Below are experts of layer 4 (counted from 0) of a mixture-of-experts language model. Rows are named router (the router's row for the expert), gate (a neuron's input weights, with its number), up (a neuron's input weights, with its number), down (a neuron's output weights, with its number) and show model dimensions 0-255. Each number is 128 + 32 x the weight over its row's rms, rounded and kept within 0 to 255.
After each expert's rows: a language model's description of what the expert responds to; "mostly gets" lists some tokens that are sent to it at least half of the time. This comes from a sample of Wikipedia text that the model never trained on.

# expert 21
router [191  69 126 135 121 125 103 168 156  87 135 139 103 132  81 134 135 119 106 138  86 110  91  82 125  99 121 109  92 124  78 157  19 111  74 127 116 119 103  70  91 131 132 193 112 145 111 139  75 119 114 143 173 158 128  75 174  84  64 142 170 134 141 145 135 170 144 122 146 103 160 146 130 104 140 146  87 108 161 154 146 102 105 102 105 100 177 138  99 127 176 107 148 167  93 113  94 160 157  83 130  96 153  87 144 107  74  89 124 152 154 141 129 122 191 167 143 127  96 152 160 128 117  84 108 100 165  63 135 106 101 181 180  72  90 121 167 148 139  49  99  88 150 139 116 103 108  65 110 175 132 200 184 159 110 145 133 164 144 135  86 129 105  71 163  64 152  99 151 144 122 162 157 107 129 152  94 171 102 164 107 158 142 121 109  87 134 129 122 125  91  81 111 115 117 103  98  75  95  77 140  98 126 130 119 136 136  96  91 133  93 162 118 150 125  85 163 157  99 137  95 157 135 105 157 134  79 166 107  48 114  82 135 110 149  80 117 160 204 125 120 130 117 102 141 119  90 175 169 151  43 102 172 136 158 140]
gate0 [186 116 170 117  82 165 152 144 114  72 166 132 134 116 144  97 156 118 160 186 129 143  94 106 148 133  53 114 155 102 146 106  83 143 122 134 151 172 113 127  43  76 105 150 127 138 124  62 196  87 112 135 126 153 131 170 110 110 148 114 136  88 143 151  89 121  90  94 176  50 140 149 124  86 124 114 122  89 109 104 106  85 154  96 150 170 127  97 172 135  98  84 134 128  88 176 165 134  73 153  77  86  98 103 124 102 155 103 123 158 119 164 137 163  96 144  96 197 160 101 180 116 126 167 177 147 133  82 125 142 130  98 117  64 119  81 124 139 144 146  82  53 137  83  72 119 109 148 170 176 137 128 131 124 131  19 152 167 139 147 121 131 168 150 121 109 110 157 167 110 125 102 154  97  93 125  93 135 156 120 146 127  79 127  93  78 100 179 157 147 152 111  71 177 147 129 168 179 154 136 127 131  91 142 119  86 113  99 120 134 140 132 135  89 100 138 102 170 151 162 131 201 115  87 131 108 108  33 134 115 117 120  98 148 127 129  68 122 213 115 127 137 195 102  90  83 101 158 120 110 129 149 130 118 110  85]
up0 [168 136 112 113 141 146 164 155 157 186 155 115 158 124 128 182 102 148 181  97 146 108 153 146  54 109 132 147 157 195 112 197 182 178  91 135 146 106 149 167 129 165  83  69 172 125  87 144 134 135 142 123 160 157 157  91  72 125 109 117 140 109 173 154 186  93 127 140 129 160 115  71 120 117 169  99 185 112  90 123 119 147 140 106 133 181 132 189 152  74 151  97 139 159  99 117 140 165 113 149 112 141 125 128 110 114 126 115  85 185 141 153  44 128 114 179 166 137 110 157  92 148 116  83 127  95  56 170 150 131 176  59  72  99 122 140  77  96 131  93 129 120 169  71  78 155  83 123 124 126 126 168  86 116 129 115 146 162 162  59 157 123 194 124 134 178 157 118 103  77 174 152 168 130 145 189 112 209 164 116 108 150  97 142 162  99 116  86 148 124 130 121 136  85 161  83  89 121  72 153 127 128 152 121 141 116 130 162 151 127 176 135 135 131 112  81 161 144 152 181 150  95 169 106 137 144  83 160  86  91  79 118 125  88 120 149 162 123  69 150 105  69 146 112 160 126 169 184 144 148 127 129 136 160  94 119]
down0 [172  90 150  64  97 147 112 127 182 156 161 210 182 125 130 129  57 127  72 157 110 153 106  82  98 172 125 150 154 117 158 115 180 170 166 153 178 155 107 149 114 171 115 105 164 157  91 173 129 171  87 163 133 120 140 163 102 104 164 116  93 172 153 110 152 149 121 124 135 138 110  94  93 115 122 113  96 150  95 104 132 172  71 117 125 141 178 104 120 111  54 143 115 190 139 134 105 135  96  94 148 130 111 124  91 155 123 117 215 111  87  85 148  92 106 121 127 168 132 158 141 132 118 137 154  82  79 110 121 151 103 180 132  91 139  71 146 114 140 169 109 113 126 105 128 123 167 129 132 107 126 129 165 142 119 115 154 102 124 179 142 103 108  92 113 123 115 181 161 101 126 137 169 160  80 137 102 174 130 106  96 108 142 206 100 178 101 136 135 143 127  96 143 130 142 116 108 115 145 176 166 100 119  96 170  77 192 191  57  84 103  69 150 109 162 118 219 136 110  76 163 159 172 138 129 111 149 200 130 130 121 114 142 103 166 179 150 182 164 168 137  74 125 136 169 145 158 155 122 143 184 112 142 201 129 188]
Description: Capitalized head words completing names of places, teams and periods, such as Street, County, Creek, Rovers, season, Month.
mostly gets: " Street", " term", " Creek", " Rovers", " Athletic", " Year"

# expert 6
router [145  94  96 101  88 121 116 127 142 150 123 154 120 198 126 155 127  77 116 160 136 107 122 119 105 141 102  70 106  94 134 157 113 135 123  75 104 118 143  76  58  95 158 195 121 132 100 135  65 114 128 122 140 122 163 128 142 109 105 140 161 153 167 111 115 141 123 115 168  97 131 117  72  89 168 136 101 141 127 141 139  97 100  91 121 128  93 159  68  98 167 154 100 149  65 132  75  99 206 164 134 121 143 102 150 113 149  96  96 121 136 129 199 125 127 133 130 155 102 142 147 177  73 102 125  89 104 109 118 143 118 147 141 168  94 120 156  93  55 154 113 111 134 151 145 131 100 132 102 125 146 168 203 150 123 109 186 153 140 177 121 171  71  84 135 105 180  68 149 131 138 159 189 133 148 113 148 141 119 161 154  74 145 170 118  92 120 109 121  56  88 123 122 123 142 127  66  86 177  88  90 122 119 170  89 150 127  89  89 109  44 161 107 167 188 114 205 176 129  90 109 155 182  53 140 151 124 149 180  78  96 107 142 124 155  94 102 156 128 108  78 191  87 102 149 159  90  93 130 109 104  86 159 135 181 163]
gate3 [181 111 125 159 106  91 119  90 148 152 100 132 143 216 173 122 131 113 112 137  85  82  94 109 199 116 142 121 135  98  69 126 157 140  72 108 102 144 172 187  93 147 125 148 121  78 144 168 142  58 129 149 158 124 151 117 140 149 110 182  98 145 142 106  56  88 155 126 103 115 149 104 153 153 120 102  51 132  56 121 101 112 144 128 121 120 157 149  90 137  89 127 172 126 130  94 159 103 113  42  74 102 106 184 102 147 140 103 128 127 154 139 155  68  90 111 172 161  64 161 185 106  95 117 111  92 140 149 144 122 144  73 128 125 134 142 150 156  88 123  96  82 127 143 138  86  86 154  75  62 141  84 138  81 118 116 119 144 142 167 184 125  95 110 151  85 125 167 107 123 112 140 171 131  97 159 163 138 187  88 129 150 100 133  97 159 128 134 145 118 114 112 139 122 143 180 107 137  94  90 161 146 166 146  54 103  66 132 119 108 149  81 153 180 148 139 186 176 121 100 123 134 195 111 169 149 128  76 177 102 144 144 189 151 133 124 119 128 126  67 151 174 143 123 142 108 149  43 145 137  93 192 126 171 144 145]
up3 [112 185 126 161 106 171 128 103 101  97  93 149 143 102  93 116  91 102 135 111 186 171  98 154  85 168 145 139  87 154 109 118 132 103 131 191 113 153 116 120 160 174 175 178 143 135 193 120 126 189 157 137 124  98 133  65 116  67 146 169 125 134 177 139 138 159 168 119 183  51 148 149 165  86 117 126 169 159 165  88 178 139 167 139 117 135 219 126  98 137 100 126  72  97 109 134 111  78 133 134 195 160  69  78 149 155 100 112  95 138 110 131  72 111 158 160  95  66 145 107  99 150 142 100 118  91 112 105 152  68  96 132 108 163 164 154 101 105 118 121 116 137 113 118 152 171  82  91 183 137 121 121 121 137 100 116 106 170 130 102  92 180  85 125 106 164 168  81 107 137 128 116 186  95  84 142  77 152 146 101 165 140 152 135 121  97 146 102  85 136 133 116 132  76 126 108 156 184 138 109 145 147 161  84 135 154 119 163 122 107 108 182  99  98 134 147 104 112 149 136 186 174  77  92 145 131 165 153 104  70 135 133  82 193  98 147 109 147 105 151 156 178 139  46 148 131 120 139 118  80 151  47 114 170  99  89]
down3 [120 141  43 202  97 107 142 190  66 148 121 125 146 104 119 113 147 132 113 171 144 113  98 125 109 196 108 169 146 116 158 154 124 135 106  71 115 133 125 162 140 169 156 104 132 165 150  97 118 101  95  56 131 102 160 109 140 210 120 137 108 181 189 149  87  67 148  87 153 199 144 125 109 130  59 138 151  96 216 156 127 148 103 114 114 111  92 182 136  90  93 145 135 132 158 134 141 152 191 110 171  70 126 200  82 142 137 126 102  84 139 107 113 130  78 179 134 113  83 183 127 139 137 158 139 165  77 112 114 132 181 115 128  74  90 131 126 115 106  77 127  80 125  77 135 146 171  84 105 119 116 139  99 178  94  83 162  92 138 185 116 150 134  81 151 108 149 144 137 120 157 167 108  82 120 118 119 109  75 129 163 118 156 143 175 112 134  97 170 131 187  98 111 139 106 119 125 121 124 181 180  96  98 124 105 163 165 173 142 103  77 141 151 134 137  99 143 127 161 109 151  94 142  46 149 134 147 195 122 112 167 132 148 139 133  93 142  93 140 113 164 144 141 161 170 156  52  98 121 152 115 139  88  84 157 129]
Description: Middle pieces of Turkish, Slavic and other non-English names, such as Özge, Başkent, Chernomorets, Azerbaijan, İstanbul.
mostly gets: "; W; W", " Zag", "erbai", "ń", "ı", "stanbul"

# expert 12
router [199  96  77 115 125 193 119 153 123 110 191 187 108 166  83 137 147 136  82 136 112 167 112  32 127 132 101 126  75  86 141 180 128 141 115 138  94  99 106  86  62 112 155 149 128 166  88 145 120  90  95  82 140 162 164  97 146  85 110 172 132 101 155 131 125 138 144  98 161 109 129 122 111  71 169 169 153 164 126 180 176 141 127 129 111 128 143 117  76 111 136 164 140 104 101  95 114 147 140 115 154  68 144 129 205 150 111  86 134 192 127 176 179 117 158 181 144 131 117 160 148 142 163  39  94 124 154  72 129 116 117 196 117  72  94 115 135 116 101 112 125 130 124  91 142 134  68  96 137 133 151 153 147 141 102 115 155 170 152 138  83 137 108 118 132  77 169  98 137 107 108 162 156 132 182 114  81 149 107 145  93 131 167 173 122 104 104 120 122 120 113 114 106 159  80 141 151  92 103  98 100  75 172 138  98 152 189  95  78 160  93 182 127 152 187 137 190 124 111 113 114 170 131 120 155 180  73 128 130 140 109 111 152  91 135  95 129 134 175 105 104 156  83 100 187 179  98 118 158 199  65 118 131 110 133 161]
gate3 [133 137 132 140 160 119 193 186 113  96 145 126  95 100 145 121 110 181 100  98 111 169 130 143 149 169 109 159 140 114 121 173 149 147  89 118 137 133 139 133 159 116 152 127  94 150 130  91 137  87 121 137 145  74 132 185 130 119 100 180  97 111 100 145 125 177 110 139 143 163 162 135  95 115 135 168 123 120 131 173 134  86 101 153 138  93  87 105 165 115  78 155 105 106  98 148 127 147  92 182  73 200 182 122 177 145 157 133 142 156  74 191 145  97 156  66 101 170 119 111  86 150  85 152 134 107 132 112  75 195 143 153 200 148 175  61 139  75 120 148 123 125 147 141 111 117 159 127 191 113 130 149 150  72  79  60  89 202  94 148 132  72 159 115 123 137 145 166 165 169 175 169 176 139 134 116  57 151 105 134 152 119 133  98 168 132 109  82 141 134 152 107  55 100 141 110 119  97 124 148 114 127 171 156 111 147 168 160 143 147 221 147 155 138 147 138 132 156 160 116 154 158 139 121 142 120  98 160  95 100 106 150 128  37  66 132  96 111 136 120 159 158 134  50 165 116  93 181 137 149 131 147 183  63 169 108]
up3 [ 81 173 142 173  76 106 125 128 128 122 127  99 153 115  80 110 122  71 129 105 119 109 138 106 142 136 159 105 114 108 106 189 117 121 150 139 174 163 141 121  87 100 150 123 138 175 181 163  90 205 134  91 140 161 139 145 144 134 137 115 162 179 137  81 122 197 145 129  76 133 142 151 195 151 125 107 138 125  99  73 133  83 121 131 121 143 151 135  94 111 141  85 125 150 128 112 179 145 166  49 162 150 118 111 141 186 135 149 121 107 116 105 163 119 114 135 142  83 114 133 106  91 172 153 145 108 158 150 167 104 103  92 107 125 152 139 147 132 102  67  98  74 129  99 197 118 104  87  85 118 137 117  82 130 204 142 175  97 142  99 110 138  89  39  72 130 109  75 141 152  81 127  82 132 150 162 192 149 123 114  95 132 104 126  79 129  83 138 118 126 156 134 177 117 151  95 152 154 113  61 202  87 134 131 146 122 111 104 118 111  81 118  85 136 134  75 190  43 115 152 111 120 185  93 149 151  94 118 104 110 126 126 119 192 167 140 136 147 108 158 131  78  91 180 140 154 101 162 160  50  93 151  99 125  82 213]
down3 [140 123 117 113 165 120 199 150 108  93  88 171 127 151  97 165  92  73 165 140 114 146 118 154  71 156 107 153 140 107  91 102  92  99  77  72 111 143 179 151  52 187 173 155 119 149 108 110 107 105  80 101 159  70 164  86 117  97 116 134 126 167  80 121  87 124 151 160 153 134  66 188  88 149 128 131 123  98 133  66  65 171 153 137 155 145  66 115  92  94 127  88 132 127 223  65 184 127  51 124 117 133 165 129 200 150 135 107 162 122 111 167 114 128 116 142 141 133 164 105 186 107 144 113 151 127 131 179 100 175 115 124 119 123 138  96 121  90  89 134 110 122 169  84 158  94  85 137  91  79 157  97 157 128 141 104 105 101 165 161 145 144 169 207 167 118 119 197 193  98  72 115 171 123  96 194 125 122 151 156 135 104 148 103 113 209 134 132 112 175 190 153 114  82 111 150 159 137 124 157 128  89 157  73 114 126 119 155 146 128 131 107 139 136 179 106  85 153 107 111 144 115 116 131 136 144 107 129  97 104 108  96 144 117 134 125 106 153 144 135  84 169 155 167 167 106 152 140 175 157 143 159 116 101 131  86]
Description: Subject pronouns he, she, it, who, and the -ov piece in Slavic surnames like Sizov, Sansovino.
mostly gets: " he", " She", ", who", " He", "ov", " she"

# expert 9
router [163  76 136 136 108 147 100 172 224  98 190 140  90 160 135  99 114  95 111 168 112 117 108 102 147 190 112 158  96 113 113 181  98 150  78 130 174  91  93 104 129 100 129 120  97 140  94 180 137  64 108 122 155 145 133 117 135 120  82 198 112 170 131  86 157 126 170 136 212 108 142  94  90 137 183 151 100 160 127 147 154 118  99  95  99  81 126 126  69 134 150 130 143 152 132 139 127 206 104  99 168 105 114 152 169 127 140 139 184 108 105 130 184 154 197 133 130 189 105 181 119 109  73 114 102 115 167  72 166 141 126 134 136 112 114 128 127 152  88 117 148  80 156 135 129 103 124 125 108 145  95 115 151 140 139  95 159 175 182 141  74 144  88 102 197  51 138  75 137 103 142 184 133 151 115 175  97 104 151 169 112  74 114 108 106 142 105  46 161 127  72 135 134 131  98 147 133  89  85 125 109 114 150 130  82 170 126  72 120 138 114 178  96 154 132 104 179 176  71 126 140 120 180 131 124 176 126 161 184 116 123 116 165 101 153 123  59 139  87 119 118 145  83 147 152 138  78 134 143 168 108 141 158 114 153 132]
gate2 [142 158 135  62 112 106  87 161 178 179 133 151 180  99 163 119 119 111 110 158 150 194 102 128 127 106 168  96 106 132 149  95 124 161 103 161 174 149 109 191 178 119  89 130 193 150 150  86 164 116 134 114 140 107 113 181  77 129 168 140 129 187  87 158 156 176 176  66 159 110 153 116 125 107 149 189 191 123  93  82  41 131 133 124 100 166 129 131  88 126 127 167 115  70 173 109  83 148  97 153 126 165 132 150 151 183 156  95 146 104 163  96  99 143 196 108  92 149 145 124 119  92 140 137  76 135 134 131 137 140 179 138 107 217  97 117 187  81 109  70 115 167 145 109  86 106 101  94 102 118 170 128  76 156 148 104 115  91 146 178 141 124  96 114 125 142 100 126 121 123  88 139 125 116  67 136 187 133 146 115 126 140 179 195  89 137 122 117 149 128 147 162 122  78 157 144 140  93 134 124  86 169 191 145 118 100 128 148 131 154 120 175 142 110 128 147  92 106 110 138 169 132 119 122  84 102 126  79 139  88 127 152 169 101 162 191 116 100 132 128  77  52 134 148 145 195 115  98 100 143  66 143 157  79 133 172]
up2 [132 168 146  62  98  73 143 167 128 134 132 154 119  84 124 139 157 135 149 112  81 125 110  89 147  93 142 131 123 147 141 105 108  73  72 141 119 109 142 151 165 165  64  59 143 103 137 144 137  78 176 156 133 108 165 164 147 138 152 139 151 129 107 183 127 172 131 109 193 152  86 141 116 147  90 168  78 152 174 157 114 115 135 113 104 175 154 181 124  91 108 193  93 137 109 130  35  95 102 189 102 122 112 147 111 125 146  73  96 104 122  81  82 161 134 131  73 121 104 141  92 104  98 180 144 137  71 146 118 142  82  72 117 171 138 134 173  51 115 100 126 144 144 110 105 157 164 144 147 103 162 115 121 132 111 103 158 157 163 214  75 174  65 145 178 138 106 138 159 126 145  79 159  77  69 138 152 178 134 177 137 111 138 110 121 183 161 100 120 171 109 118 124 163 172 128  79 108 118 179 144 142 113 201 144  82  99 136 186 174 121  97  79  86 131 167  74 123 172  92 145 119 121 115 141  86 114 136 122 153 143 121 143  90 124  95 160 175  94 166 115 120 149 130 107 133  74 135 100 145 178 150 156  96 164 100]
down2 [113 148 117 119 108 132 117 195 123  94 109 112 173 185  97  99 159  48 163 135 105  72 152 199 171 115 177 116  78  87 132 109 137 133 161 113 155 100  80 115 190 159 115  93  78 130 167 155 157 141 107  90 155 178 148 174 118 196 147 117 113 128 217 171 133  87 146 157 159 168  78 155 157 185 110 102 149 167 124 165 118 102 151 112 148  76 106 175 115 119  93  75 115 171 137 185 160 152 125 135 129 103 152 123 119 104 160 110 119  76 153  74 125 119 123 126 104 140 133  83 147 114 175 115  44  99 168 160 136 101 131  89 104 117 154 156 118 120 119  84 155  74  77 107 174 147  95  92 105 158 103 158 111 147 141 113 154 132  77 142  71 136 123 113  84 158 175 134 144  97 126  96 116  74 138 151 188 125 117 127 108 132 136 159 189 105 101 136 155  98 128 113 191 113 150 112 132 136 133 226 131 135 153  94 124 114  63 136 143 144 103 100 175 125  85 100 136 169 124 119  97 105  85  84 142 108 173  89 124 125  95 143 119 128 166 145  51 153  78 128 143 170  83 133 130  82 167 139 152 101 174  92 111 123  95 151]
Description: Word pieces right after short capital openings like Ch, L, Sh, H in names and places, such as Ch-ans-ons, Lewist-on, Ch-air.
mostly gets: "alleng", " McK", " Whit", " Lewis", "udson", "xx"

# expert 2
router [156 115 119  87 108 165 121 176 100 117 104 118 119 139 112 126 167 116 132 122 139 160 142 135 136 135 120 119 125 106  59 193  82 115  96  98 141 128 108  50  80 127 172 151 109 169 133 156 126  83 141 124 167 181 138  99 165 108  99 128 120 157 169 135 118  99 145 103 165 122 143 117 109 114 169 135  78 126 128 142 149 100 143  97 108 120 196 168 124  56 152 154 143 140  55 121  95 123  98 161 135 117 138 152 162  90  77 102 153 158 114 147 115 124 177 139 137 148  87 143 154 141 105  67 152  84 137 123 121 118 123 168 185  61  87 188 152  91 132  89  68  86 132 167  71  98  46 119 121 175 170 176 181 121 110  90 168 147 154 178 101 167  79  83 152  81 171 104 184 110 117 149 190 128 140 133  98 172 120 147 115 111 175 150 107  94 107  97 162 164  99 108 161 149  97 123  91  79 105  73  97 140 156 127 124 178 161 130 150 140  57 128  89 149 149 128 149 151 100 100 151 148 160 106 162 115  99 125 105  17 128  95 138 104 186  92 139 148 167  91  90 195  78  82 166 115 101 144 134 134  97  99 152 119 136 154]
gate1 [170 125 134 101 139 184 184 152  99  59 100 162 182 123 162 104 123 112 179 122 101 183 166 128 148 100  63 137 110 139  77 206 139 144  88  59 126 114  95 125 106 164 128 126 105 165 108 126 133 110 119 141 105 172  96 129 103 131 126 151 147 127  82 113 124 168 119 156 113  97 145 104 154 145  81 101  74  90 170  98  98 181 165  96 142 134 154 184 124 120 169 137 161 138 117 124 154  76 113 182 103 102 104  56  64 126  86 158 131  99 104 117 211 100 139 167 118 151 130 122 146 121 131 166 177 170  88 139 146 176 134 137 199 111 119 197 132 124 156 113 108  98 113 149 131 117 132 162 133 124 142 142 134 131 158  90 152 142 151 179 159 140 158 149 143 109 155 103 140  87  95 188 149 107 113 126 141 121 123  90  68 146 134 134 107 108  85  87 193 170 152  93 149  66  97 124 114 164 106 163 103 157 139 164 182  66  96 107 113 127 100 119 103 100  77 145  98 163 148 101 126 166 166 152 175 216 186 111 184  91 136 113 117  92  78 144 137 130  52 159  88 130 149 118 166 188 142 166 121 163 190 145 126 107 114 131]
up1 [111 127 120 147 154 156 150 153  84 146 134 148  75 104 122 141  97 134  89 106 171 129  95 138 144 126 107  92  74 155  82 124  92 133 120 106 100  66 171 119 120 130 150 134 196  61 132 166  87 142  93 193 111 100 118 124 134 151 161 120  59 106  81  87 146 189 107  99  95 122 124 113 104 121 106 119 207 128 147 185  92 153 140 128  79 126 159 119 128 176 128 123  81 115  99  67 181 125 159 144 112 116  85 158 107 168  91 132 154 131  95 188  88  74 166 130 131 122 182  54 117 102 121 154 171 143  63 162 126 119  67 106 191 126 112 102 146 133 190 132 202 156 102 193  59 126  69 218 133 138 121 102 156 147 113 145 120 128 133 124 129 138 197 156 184 119 150 147 157  91  85 182 117 162 159 152 155  73 105  66  90 155 144 150 111 116 139 121 145  74 128  73 155 119 158 101 134  84 153 111 145 101 137 173 151 135  68 160 140 129 131 126 124 142 134 172 150 168 121 138  93 113 133 112 146  46 119  83 134 136  81 118 155 153 104 129 171 164 182 136 146 133 158 133 144 143 104  78 104 110 126 112 139 137  99 108]
down1 [124 134 141  81 151  95 200 134 183 109 154 114 136  92 116 147 134 104 142 135 113 105 145  91 108 120 168  73 154 209 108 165 104 164 185 116 165 138 160 180  62 146 176 170  82 109  86 110 113 124 149 143  82  92  91 105 123 131 108 130 106 109 168 110 123 164 170  80 139 135 102 161 124 107 161  95 139 106 148 151 110 114 147 123  46 136 153 126 144 116 120 110  64 190 108 105 111 120 100 150 136 101 118 104  94 176 163 110 103 150  78 127 111  91 114 152 149 141 171 110 147  84 151 106 116 154 132  96 128 154 214  78 139 111 118 108 162 100 173 149 140  95 166 170 130  75 189 127  81 137  84  87 155 150  95 193 160 130  93 131 132  80 157 139 109 118 164  96 180 139 107 121 115 140 112 115 128 118  78 147 134 184  92 137 133 176 177  73 182 189 158 109 133  87 106 129 136  70 147 123 146 149 110 152 194 121  86 140 129 133 157 140  67 143  82 131  77 168 135 199 151 100 127  93 102  43 164 155 159  90 143  70 107 138 109 106 135 103 149 153 177  87 149 139 148 132 132 139 123 142 146  93 185  92 170 195]
Description: Capitalized words in names of parties, states and institutions, such as Minister of State, Labour, Federal, People's, University of.
mostly gets: " People's", " Labour", " Federal", " Democratic", " at the University of", " Imperial"

# expert 0
router [190 103 129 122 114 131  76 185 138 116 156 140 151 175 121 148 141 120 107 147 135 143 128 115  82 151 103  72 114  92 111 134 114  70  94 121 134  99  77 105  98 108 132 147 123 166 110 145 106  57 112 132  99 125 124 122 102 143 145 168 143 104 144 157 183 105 157 119 125 105 120  94 104 131 145 127 125 168  91 156 158 130  77 122 116 132 122 105 103 111 159 159  44 182  93  30 114 160 114  97 118 102 152 122 147 112 128 111 154 134 128 164 168 122 152 135  59 155 121 125 143 123 173 154  91 142 134 115 126 208 179 176 152 148  89 136 125 101 118  88 130 135 241 131  88 124 113  88 125 138 139 160 144 167 130 106 153 183 135 138  89 127 108 111 157  73 190 101 110 110 119 193 150 116 201 118  96 183  71 144  64 147 144 159  69  88 160 103 168 115 156 106 135 127 107 114  98 124 182 136 123  76 163 128 102 128 162  83 150 157 126 164  91 187 129  92 187 169 143  88 121 163 149 119 125 143 100 120 137  79 112  91 139  77 135 146  61 157 149 140 137 173 117 144 209 139 154 131 139 205 133  91 205 135 192 134]
gate1 [108 149 102 109 136 162  94 125 159 171 158 109 125 117 128  79 124 104 120 149 137 201 122 105  92 117 110  58 121 106  94 143  79 166 105 134 158  94 246 157 104 154 160 161 149 120  94  90 164  77 132 118 179 140 164  81  91 132 185 113 123 111 161 154 149 101 145 147 141 137 116 135  96 211 140  70 131 146 124 125 156 123 133 114  99 163 122 168  77 171  88 137 159  95 151 118 125 165  58 140 147 110 139 139  56  96 104 138  76 155 105 165 141 136  97 166 136 127  70 106 131 164 112 175 158  98 149 104 134 167 154  62 156 117 172 140  79 137  96  79 108 131 144 157 179 111 125 140 159 165 119  84 114 136 100  90 162 160 103 170 191 115 109 166 116 171 133  97  82  83 172 154  69 175 143  90 147  93 104 176 129 124 150  94  77 149 144 193 128 183 139 107 100 109 182 194 128 161 177 153  78  88 130  98 131 152 107 133 192 147 146 169 168  97 130 140 139  83  81 153 129 109 146 110 141 156 101 158 110 140 163 227  90 144 170 138 121 111 129 129 124 148 104 134 103 161 118 127 100 164 141 121 132  80 127 118]
up1 [ 98 116 186 112 135 141 156  63 107 124  89  63 124 132 179 136  95 167 123 186 152 124 154 121 145 132 139 124 172 137 118 102  10 139  43  88  96 183 174 120 142  94 104 107  70 100 185 130 129 159 153  59 175 120 142  95 150 116 182 135 144  93 140 140 158 134 116 136 182 207 170 143 123 206  95 142 153 163  71 158 103 126  86 145  90  96  94 201 147 120 139 154 122  95 139 166 165 153  85  89  94 129 152 173 100  94 136  93 132 143 145 124 109 151 159 124 131  79 116 124 137 134 124  91 129  99 137 134 171  48 121 150 128 175 104 143 102 145 146 124 134 148 125 166 125  90  63 147 137 149 126 120 134 130 164 161 152 163 110 117 117  67 147  66 151 124 102 132 127 127 160  82 128 142 150 156 133 123  75 117 124 148 150 124 103  88 104 124 100 143 154 140 143 153  52 110 163 113  99 127 194  85 117 102 157  72 163 120 117  54 158 130 107 102 156 103 105 128 130 141 155  96  69 126  86  59 140  98 114 140 116 101 136 129 184 145  63 134 132 142 129 113 119 104 108 169  83  70 140 143 134 123 100 174  90 175]
down1 [ 89  90 127 179 135 144 108 159 130 139 143 139 181 205 150 130 115 130 116  90  99 122 141 150 134 161  61 150  73 144  96  96 123 167 141 150 112  91  81  63 204 129 144  98 104 136 120  90  66 175 144 106 159 123 148 114  94 146 154 104 105 187 147 189 137 129 122 132  65 153 110 133 129 126 126 144 148 114 178 124 104 105 111  96 109 106  83 188 104  94 204 175 147 141 119 184 162 161 165  79 139 111 171 106 163 119 134 134 151  85 165 115 106  90 148  98  89  96  90 139 144  77 155 174  97 103 134 158  89 181 139 175 169 165 108 134 129 131 167 136 124 137 112 113 142  81  98 140  76 145 163 108  66 120 160 118 144 125  89 132 131 157 136 136 118 145 123 131  83 112 107 178 141 163 118 149 109  98 169 135  90  72 170 102 132 124 123 100 121 199  88 120  99  90 129 150 127  83 116 156 113 141 182 168 127 122 175  56 132 128 179  76 128 168 119  78 131 137 147   8  93 106 134 115 154 128 137 125 102  81 134 102 153 168 175 149 204 123  87  64 122 170 133 191 113 127 120  80 120 119 130 162 163 117 141  88]
Description: Verb pieces and phrasal particles in biographical narration, such as took up, take down, sued, sunk, started.
mostly gets: " down", " up", " back", " brought", " out", " start"